config.yaml
n_layer: 11
n_experts: 16
d_expert: 224
d_shared_expert: 0
normalize_top_k: true
routed_scale: 1.41
balance_loss: 0.0155
vocab_size: 16384
lr: 0.0121
train_tokens: 515900000
dataset: "wikipedia_en"
Below are experts of layer 5 (counted from 0) of a mixture-of-experts language model. Rows are named router (the router's row for the expert), up (a neuron's input weights, with its number), down (a neuron's output weights, with its number) and show model dimensions 0-255. Each number is 128 + 24 x the weight over its row's rms, rounded and kept within 0 to 255. Numbers have three digits each.
After each expert's rows: "mostly gets" lists some tokens that are sent to it at least half of the time. This comes from a sample of Wikipedia text that the model never trained on.

# expert 13
router:120144121164146136102101131119116165146149126135129187085159124164126129108129132141166144107124140101072154101103128139146123113154129161096096140140116152103113104129102130119160147123121133098160125143122096133117109128125159171097140113155135120131098101118108092139134175105182147126118136119136104151108193114170102117118097153111071140144127085102073142143116119079181153125146137151110083131117072111112189128130138120121152109129139120143127114154112109127131125150113129126138108166126074134087109135113098135116179122109120152126126145113126143134138183132152117115134078179135133111098118101184103147142112121099132108139116077138146124087087156187103121141130106115120113121160145131115114095129112125100152142113126135124176153173098119144129168116090105
up0:153120139088162157134106121152174135123152109117115098162126153092108132161123135106103139138131102129111137120155116131113110137142131130115153167136136108124123149070108124110152148096125133114115147123136117156142122148107157149087131139128164134155123091157153175099115137105126144132135119081134109098118119160142113136157158147098146104087149160145134095156129088168173140116157142140150160113126129133144125137206154158134098157140113137164160151137097096079123128119165098132119155122110091155110122111131142124153093150143114147144133086102138123119125113147141174163149120124129122108120116158084078158094152153136132155099094139141123131125151162149120144130109121103097089134121153139138125142102129134113124135126131094128147108156150124144130121118136068
down0:130144170185171082076122099156104108072157120142092117116101181141102122087130097131098123142175153133110103082130150137118103139155134167116087153108095074128159115131107127142139113142119113160160145115140122159141135146131171149155134083138146153106173137119153128176203147125129128110119111156135136125091144121157146135158143147076165160157132148137146111134118088121157128097167122111152135152112131122084158147161074081082131161166128147114089109105092147128135107123103095120174153100110114164165140127076095137111107125123087144153083131139154103182119124126094149124149136093101114133118159176105145098093148111139114120106132109124149142122142108074146130149131100117123115165123119116146101142167118082132125116102124143146100188135120118139124114118132141
mostly gets: "′", " JPL", " Swing", " Great", " Socorro", " French"

# expert 7
router:111151117092172104159131135159118191164143158102131111098184132127152105108120153117134141132130135108119160127068142109111152144141101125127160110126121130157071145129087124133120085115107135104098120139128111122135116144119171091135159113176077115107155118151130088125100121105144132106095125111095167071114096131095135178138114107102119135103122082088122155185121128175080126108139164147127173104182163137148158086158104138133116107145108144099107145119142156130119133151105119193120106124104118110080133128131152120135102140134133114124144083150162132127108134092128155148127098136150065081114159142102122083137102081147143070156117132156094124200154147110128155114113085132161149168103115150143178075114121151137137093118121127125091121131115144114145107151159113
up0:105118145156167130147139130113099115142146105146107116127114125101110123103131150116097140144126169071090141103135110103123133140084145080118099122127135157134147124108105158128129082122159140071128115084167074101155119158157126120116129137111124078142149145157144134137159106146180135067133114157136150145108135108082138120196150171149123080086152104074128154059111129096147107103127100175088085090145150123119115111124152151151169159117076130127107102147118151128103109163100139113135130119139130113146137169120140135134128112134085075129124139160160126177097127148142152151102138123106116116140114100131117118160132200121161109157135106134118142184128136130176099098144129139110137122126141124077149168136131125150148104157150141126133141097139133149130098155102079
down0:122146143121099155104118093125144117156111123105122102128093126137126111125145103167130117125159140126118156094088126130132154113192162159164127134077107114088081105148117135117165097126148078156150122085142156133114116134120143147167113124098096137138096111130134146129097091132113135120129148161132143102140139157145108121094104117117148144134134125103155086116122099120156174131118146109165123098154081140062142158152141092105185107132090134130157127068130119101136086134150143119143124103099167173126098134155155143156132125130149129139112126116131165095157126158110146124136121170139134132100108118178136168148123155105117104134109132144171196123142157188083081158160127126138101082141136122138113146107169124099130157172091085160120154172123114128162152126125135
mostly gets: "17", "23", "22", "29", "28", "21"

# expert 1
router:152174161114130104089115121138126076067119116100210093166151150142107149140159148127098130163125134151130130130174101163150144125090103147078135164133177121128139137145160114128161158100119104090142105108133123117110149102126149162185138115109116113133173114131133100101144129133189146103181130116110187158116074101085130105154088109176145146097125141110156140139136141125140119139119146142119190122158158130136119120126131157140107135141106127125111123144159086138129110120154130102123110159141126113089143116133150143125072098125146152131115131144122146132123134140102121118137101139135125102118125106146137122144152101113118144154113092170175125194145130113169105088118165134150091112075119156142142159123146124108096146143122110117076122143094141083129121104110141
up0:189127105112151119128124140143127104112157123097171080144111134173125101123146141133104139138115123140104098098147121125150122122121107090109146038108110139080115164141169144128130103081119130147136098111123143150138135092055091173116127127104119119169113153131180149112133127152132119112179126134139146161151141148146152103151112119168124134121158125142148091148118126151122149129081090122156091149149151142139109110140130161143112153112148098156131104167108115149198147125119149128087112137103129142086124143137116142171110089150103135120135171102067118098112157172140117141145104134120141128095108128114169103124157123155190166127138090144173135140131146161155111094119082138140101141140105176107140135118108113147095172125142100096131165119092174081116163076095131
down0:078138120111142152143080114130115094114144132128119124120120105123133115141144158152121139107134117155155139201157148104159155108139136151160092136106106107105085102125140112139110129165125145096092111119117085141133118113145120151144152119099141185096132183147134148166114145132158116158075146143124175118119120144115181124126059130119102114127129173149117131132122126119113123085127146124126132145154137090118126138114107119136114156070121150153114079113087116095122127152125119067110120123108115154150140079151121160159108088137113163122101137123126103116144169099128187109168121115174149092140157101092109101115144110125110185144150122139102168146163144143186152092108095121051103146050129099137123157166099133104141122129145095142109152184132140149082076151105117
mostly gets: " film", " album", " TV", " song", " Nominated", " Film"

# expert 9
router:170107125148131144103124105129122128085126119148191143090155095137115146181138121124134124100112140069143136098129093087117158120140124125098133119129119122144124140154117119118161122114175183157110100131120083117120165134166105129105134120139079165129152096124159091134080153098111110166182141078123088153126167119118138096129135104089168098153120133143106146119148135146144131108121119172129141102079103164132113149149169150104127121108118127150122165155127086137101089106119113143114151107127119126131139105135100125133132143126137131133104183114126106103126121126124197133129115113133069152149096128106130142127154126154142112127111134115149161114135204165104129162112125143145100112128128104108077129109148126156159142109124092121081110114097131142138167169154118
up0:089123157116143149104125142145154154095159129109121122132177139115109134125124142114150147144146151110092127097108111111089105169134117120078109139135111147121175125120113103111116126082134110146122098115105118134102127155129129125130129111127162125089161134109131117120158126112157088142171114136144145142166108160187126096134153143126111128094143146095129129159144138149116084089115116122128132113087167079150180162089108114112133118116172114175151106093066118108157132128118126141124113145132168136111122105156098164142149130090146138179140121122157084118133079133155121107116132129158129150074097136133124116147073101147153113150163141157123163113103153141125112086109135129154134136135106120138115120082162148090121133118115137112119147131099094156134140142145153
down0:157171110168134103148132138114104139136083166097145141101129126129140131097112084118117148091115112110077132134135124153120064087141145134142106114111133077140156151168128135105102157137125117122103132172101138119125104089157140118124102128104127122112106136113098141137098131154169088132112079104124139138124140113142149119168111128183130136100109135145125096146139129164132093164113138127078126148125133137122165145126125121113142161112107105090126133145144144142155127139204174113113135125148168115133069157183108133113125125114114132096096114073114148146091132142161142130133103099149112111123141134093065143122111179119130145140146084094110144094127138132147109114131143167133131134159135192140157122141128101160113146078169095130117169190185135080089132122106130
mostly gets: "ie", "'s", "’s", "'", "che", "ra"

# expert 14
router:144118123130147120165163140145140098102119144107056076138161134128149134108141099138110112134118127162135119131135103164142152124145114140111140134149098080143132156110115135133123153130109125166132097132118154113118132141146133117164123114098165150123133124134097108138138071162087131107160120127141163083137080151139140080122077105164174123157147143154200141110091103169105077161044156150140155140155146152109080130155077085143116161146119153096117123102118116114115127115136106139135126083120132072159144129119110140122102130140144144109136086124143148148098121144152097101158167131130111146151100124104125142093109169134114146129130162114086140136170154124138119114174169155124123132115128146142145153108110155129148097166121154128103111100134124093156094113173110
up0:123093135157124130148121147107146146137148099123118102173095126139121146166132154067128156087145156147172124085157095118115153137128122117106166132132150147115087068088142174111116098107177127145106120125155134047130176106132168172153134127124117133091161080117111097147147093160135119131117116151113123139121107122083144150140134101148131175145091134086135154108164137132139085138164150145157153157137146134165107160083124107158089132147137113170126100151124162100116091158132121117133107135127128089096121120148147147146119128084098105157127124116096105124124145109111147131136107156084171152132148161151103120096125150115147135106145108137126141143142137145121124172143137148128130143098071147140130102094129163116155143125101126100132092108126125125110136150187076
down0:119140089109128134142105142143118127189090102175163148157180140083148158134118134147154071137134090104126140078123135080170106112126153110143104079089109130157112114107148112129124146114121139111084156092141122132144123101165127125152153098133127146107135123085076088111090133129132143119110126110138100133141118153139149103125129173146119132136096128138151152133121090171115096095160118124129096109115146068166112128149133126141150118128139095163135185115125113124129147125148168154163135141139175073149152184150112160122128135069114109165129148101140106162136082127130192139118122127145162130126115157158156176161118114135093143132129131136127173127112105138103132094096130148133149179167090144111119161116111160155137114134130130081138132125132137162142151134158125
mostly gets: "′", " d", " JPL", " ±%", " N", " T"

# expert 11
router:089155108164134128165206121123141110153122129146119106102134146097092126139154139098141126183124152140145087130149151180141137137092122128126106118133102110131142125122098153126116143095122143129167150124104134169139104129118110137138110147095148113128184148113099083139189121122153145140095115131116103120085150167139146161130148169150125153082177117116120161154101147102119141118157114119131135134147133093141128064081146102135136133153133112115149106140151157146160158132142130151133128145136168159114114139104182145127121133124139081128129127120138109114136137133141091105161089106066164110122106117132151132117120117127120146127136118118150097093104087133199117181135129142145157114149122110095170100125132117119128107083117138105180131164136136123138132141100153
up0:145115130126101162144130125099145121127117103151117126143106125130092113159088116118120157158154200167135113157087137127138129136139130128130122082159149157128149120133074122122117124141100114170126077098129140120130098154134149144122150130133146101153174140126085128165154166152109076152150131076098096136105103164122151123151156100159091133156128147114142121133131138086099138126127122185130183105105139070140133103138108130109118101143154083117129149124130149134135135150112135164151121137122146127102112118130145134147138147117149113158144207109149091096099171146137127121131099112121115109142105175143151081092110158096116070130118150089115142092150111100140152138105124160147162113112143082083112143177135135126173162135124087164131124125114158120115127097165123
down0:157114136129104118100120105139127125087103126125149143103065122111165128139128118135143129122182150061120091110117115172127141146139162096106097178130116115096170148126129137154132130142145132111112130142143112119133122125075125147108098111132162083119135130131112126144125143140103082140127124133143125149147123123143128130098140143150174112131090152104178120110147127149138144119140070152081155117127128079153121169104129131131121128161115120138120092123139092130161128125126130114186106082116127162166174102149169150139156119108124115140123105152103109144128100103099103077133138111119080116151170169117157136145138109107132152144103111124103174086119159152124146112132097161130179105171091145155164161141125101153141160159141095105165150100157097134152146184120106
mostly gets: "ism", "ator", "ations", "ating", "ates", "ment"

# expert 10
router:140131102120153119075137167118140134145147133126086170153137122156160130119156135150164127098139116199115177130081136112144131130162153113163150150127121126152123106106177134135084151151130157087082117129144154122138124119148138127126128111132154127116040125146152177119150104121107105134128123140134114109121090145129144111110093126121054130114110156140136105130101098182107132137120084122095114143116116111163131136133101113150154127133129135109112113097134132110112145138095147066137099131116108099133129099150140123132164144122129107129153085159120131206119130136122083148117158141147158129128151127136139126155127170123087120121132162119096116146164112135152157096146126129124112128109127143096115105098132131134122154150177135135114122132152115125124074115116098
up0:131163123100085126102117111092124135136129134126093127107063088108160138110134096121129151100088085175139082110114133139100112119125133115163131142150158137150122130094117147110071086117140136138118137110117122140124108102135130096119130138151101102227153125172152127159118130141126095126159151109150109133126138129100135121128127167113148141099146117102157146176158184146142167112167149117109116114142127130141129143154144128104124114167102132069145075133154103120072102154114137079150183126129118074119143126087191152158107141115100130161158097082118144161111137102124087152146144102112152155115127117111156154103157151139156140114084170089126135108160138094137142120132109174123118133110072075172093097138129149153110096124130123142134142119120117132179136098096143
down0:141141137085139094149169167137163093116159123139162134166156125078146102098127122120109116101123113129147111121142128138089149062131146137152132166158142172082127152146161103104094157154110137154113132144110120103150110118123106116103119155103126140109129134138132147128132128130142101131072125112152150152117169111114127103119115152120137152135108140097144133097180121147152149099180131121136156162138104050130084105095096152110126131100131125185128109099165106087141114106118160107113117139096108169098127197153135141135155076061111124076135123147138140139131103159127157116113141128117174085079135109149157142113086135135158117119101128127119105127117081107155071102174122110089104140084150137103108114113103129135117134121126128127147153126154094121117103097130141
mostly gets: "í", "ă", "ú", "ñ", "asc", "ș"

# expert 6
router:156113129162066097144142123146136185122131124104126122110121116163083160134164146133102129114119074156133101106176139107145100119169151104092094111130137111125146074124115135136126146134097192150194132134133132130132124126152124190138170131088152150129103114116150138127126173152138108136164126165116098149116155141120086095122140133148106118188142143149123100135102113091150136093116107119116084117110108135162145134104161097139103112125159136156205153164131141144133115129145137108126152152128153131129157147151125142135150104131128162135132152146121077134138128127118099099095094110109169174158086104130118132124108138109122159114098136134141107105121130135106126138113131121130109092144124129094111115161124127133122136163210122131115156149170112108111157109122106
up0:134120185140156135144178127153130149123122085112120147133150161144093084161102164147121101112096143150127114086135125072139132141169142139108158102159108087142150119105096161136073121087117150094111176166151132166166147152091130114128143146085168127128163156112103118170120137071133114104126121143074168110125095129119130123109109153147107131121131135138144111099104151140131094123095150129132140119089190163114147124128147172144130167110152139167164118128127083143142127121129139153136148141123093067128073161147123184113107143123139126149116127139130162138123142106128126120140092094126112111133088155155145150107146129116137115117145152138134082105102152101106127154136134134150106156123113146082130082103130150115134123164141120135143119100163112148124162082124179
down0:115137147074139122110109131125133106076115146123108125130129115141108110117109124116107123088082120159158104183089128145115109151158135098173095118145120136107169144080171144160141114134124121080154145137120160120092132088114178131150111143100126127160139112102132130123150099172104101171125101128112156112117162123070137108148134170109112116118099107115101116100126104131123162151107156139155119117162131146134099158166094149106121117113121095154133139176167112141155123105136117076120146133072112131142145121137140166159112116154103143094114134123115115152104100132115109162175156146104114091139115122113163145105088156107117133104163125142160137156140099167139097111089141122158105146126151145153164115118159138102119147088150128092120124114154132132132122116098103
mostly gets: " University", " School", " Church", " Park", " Center", " Stadium"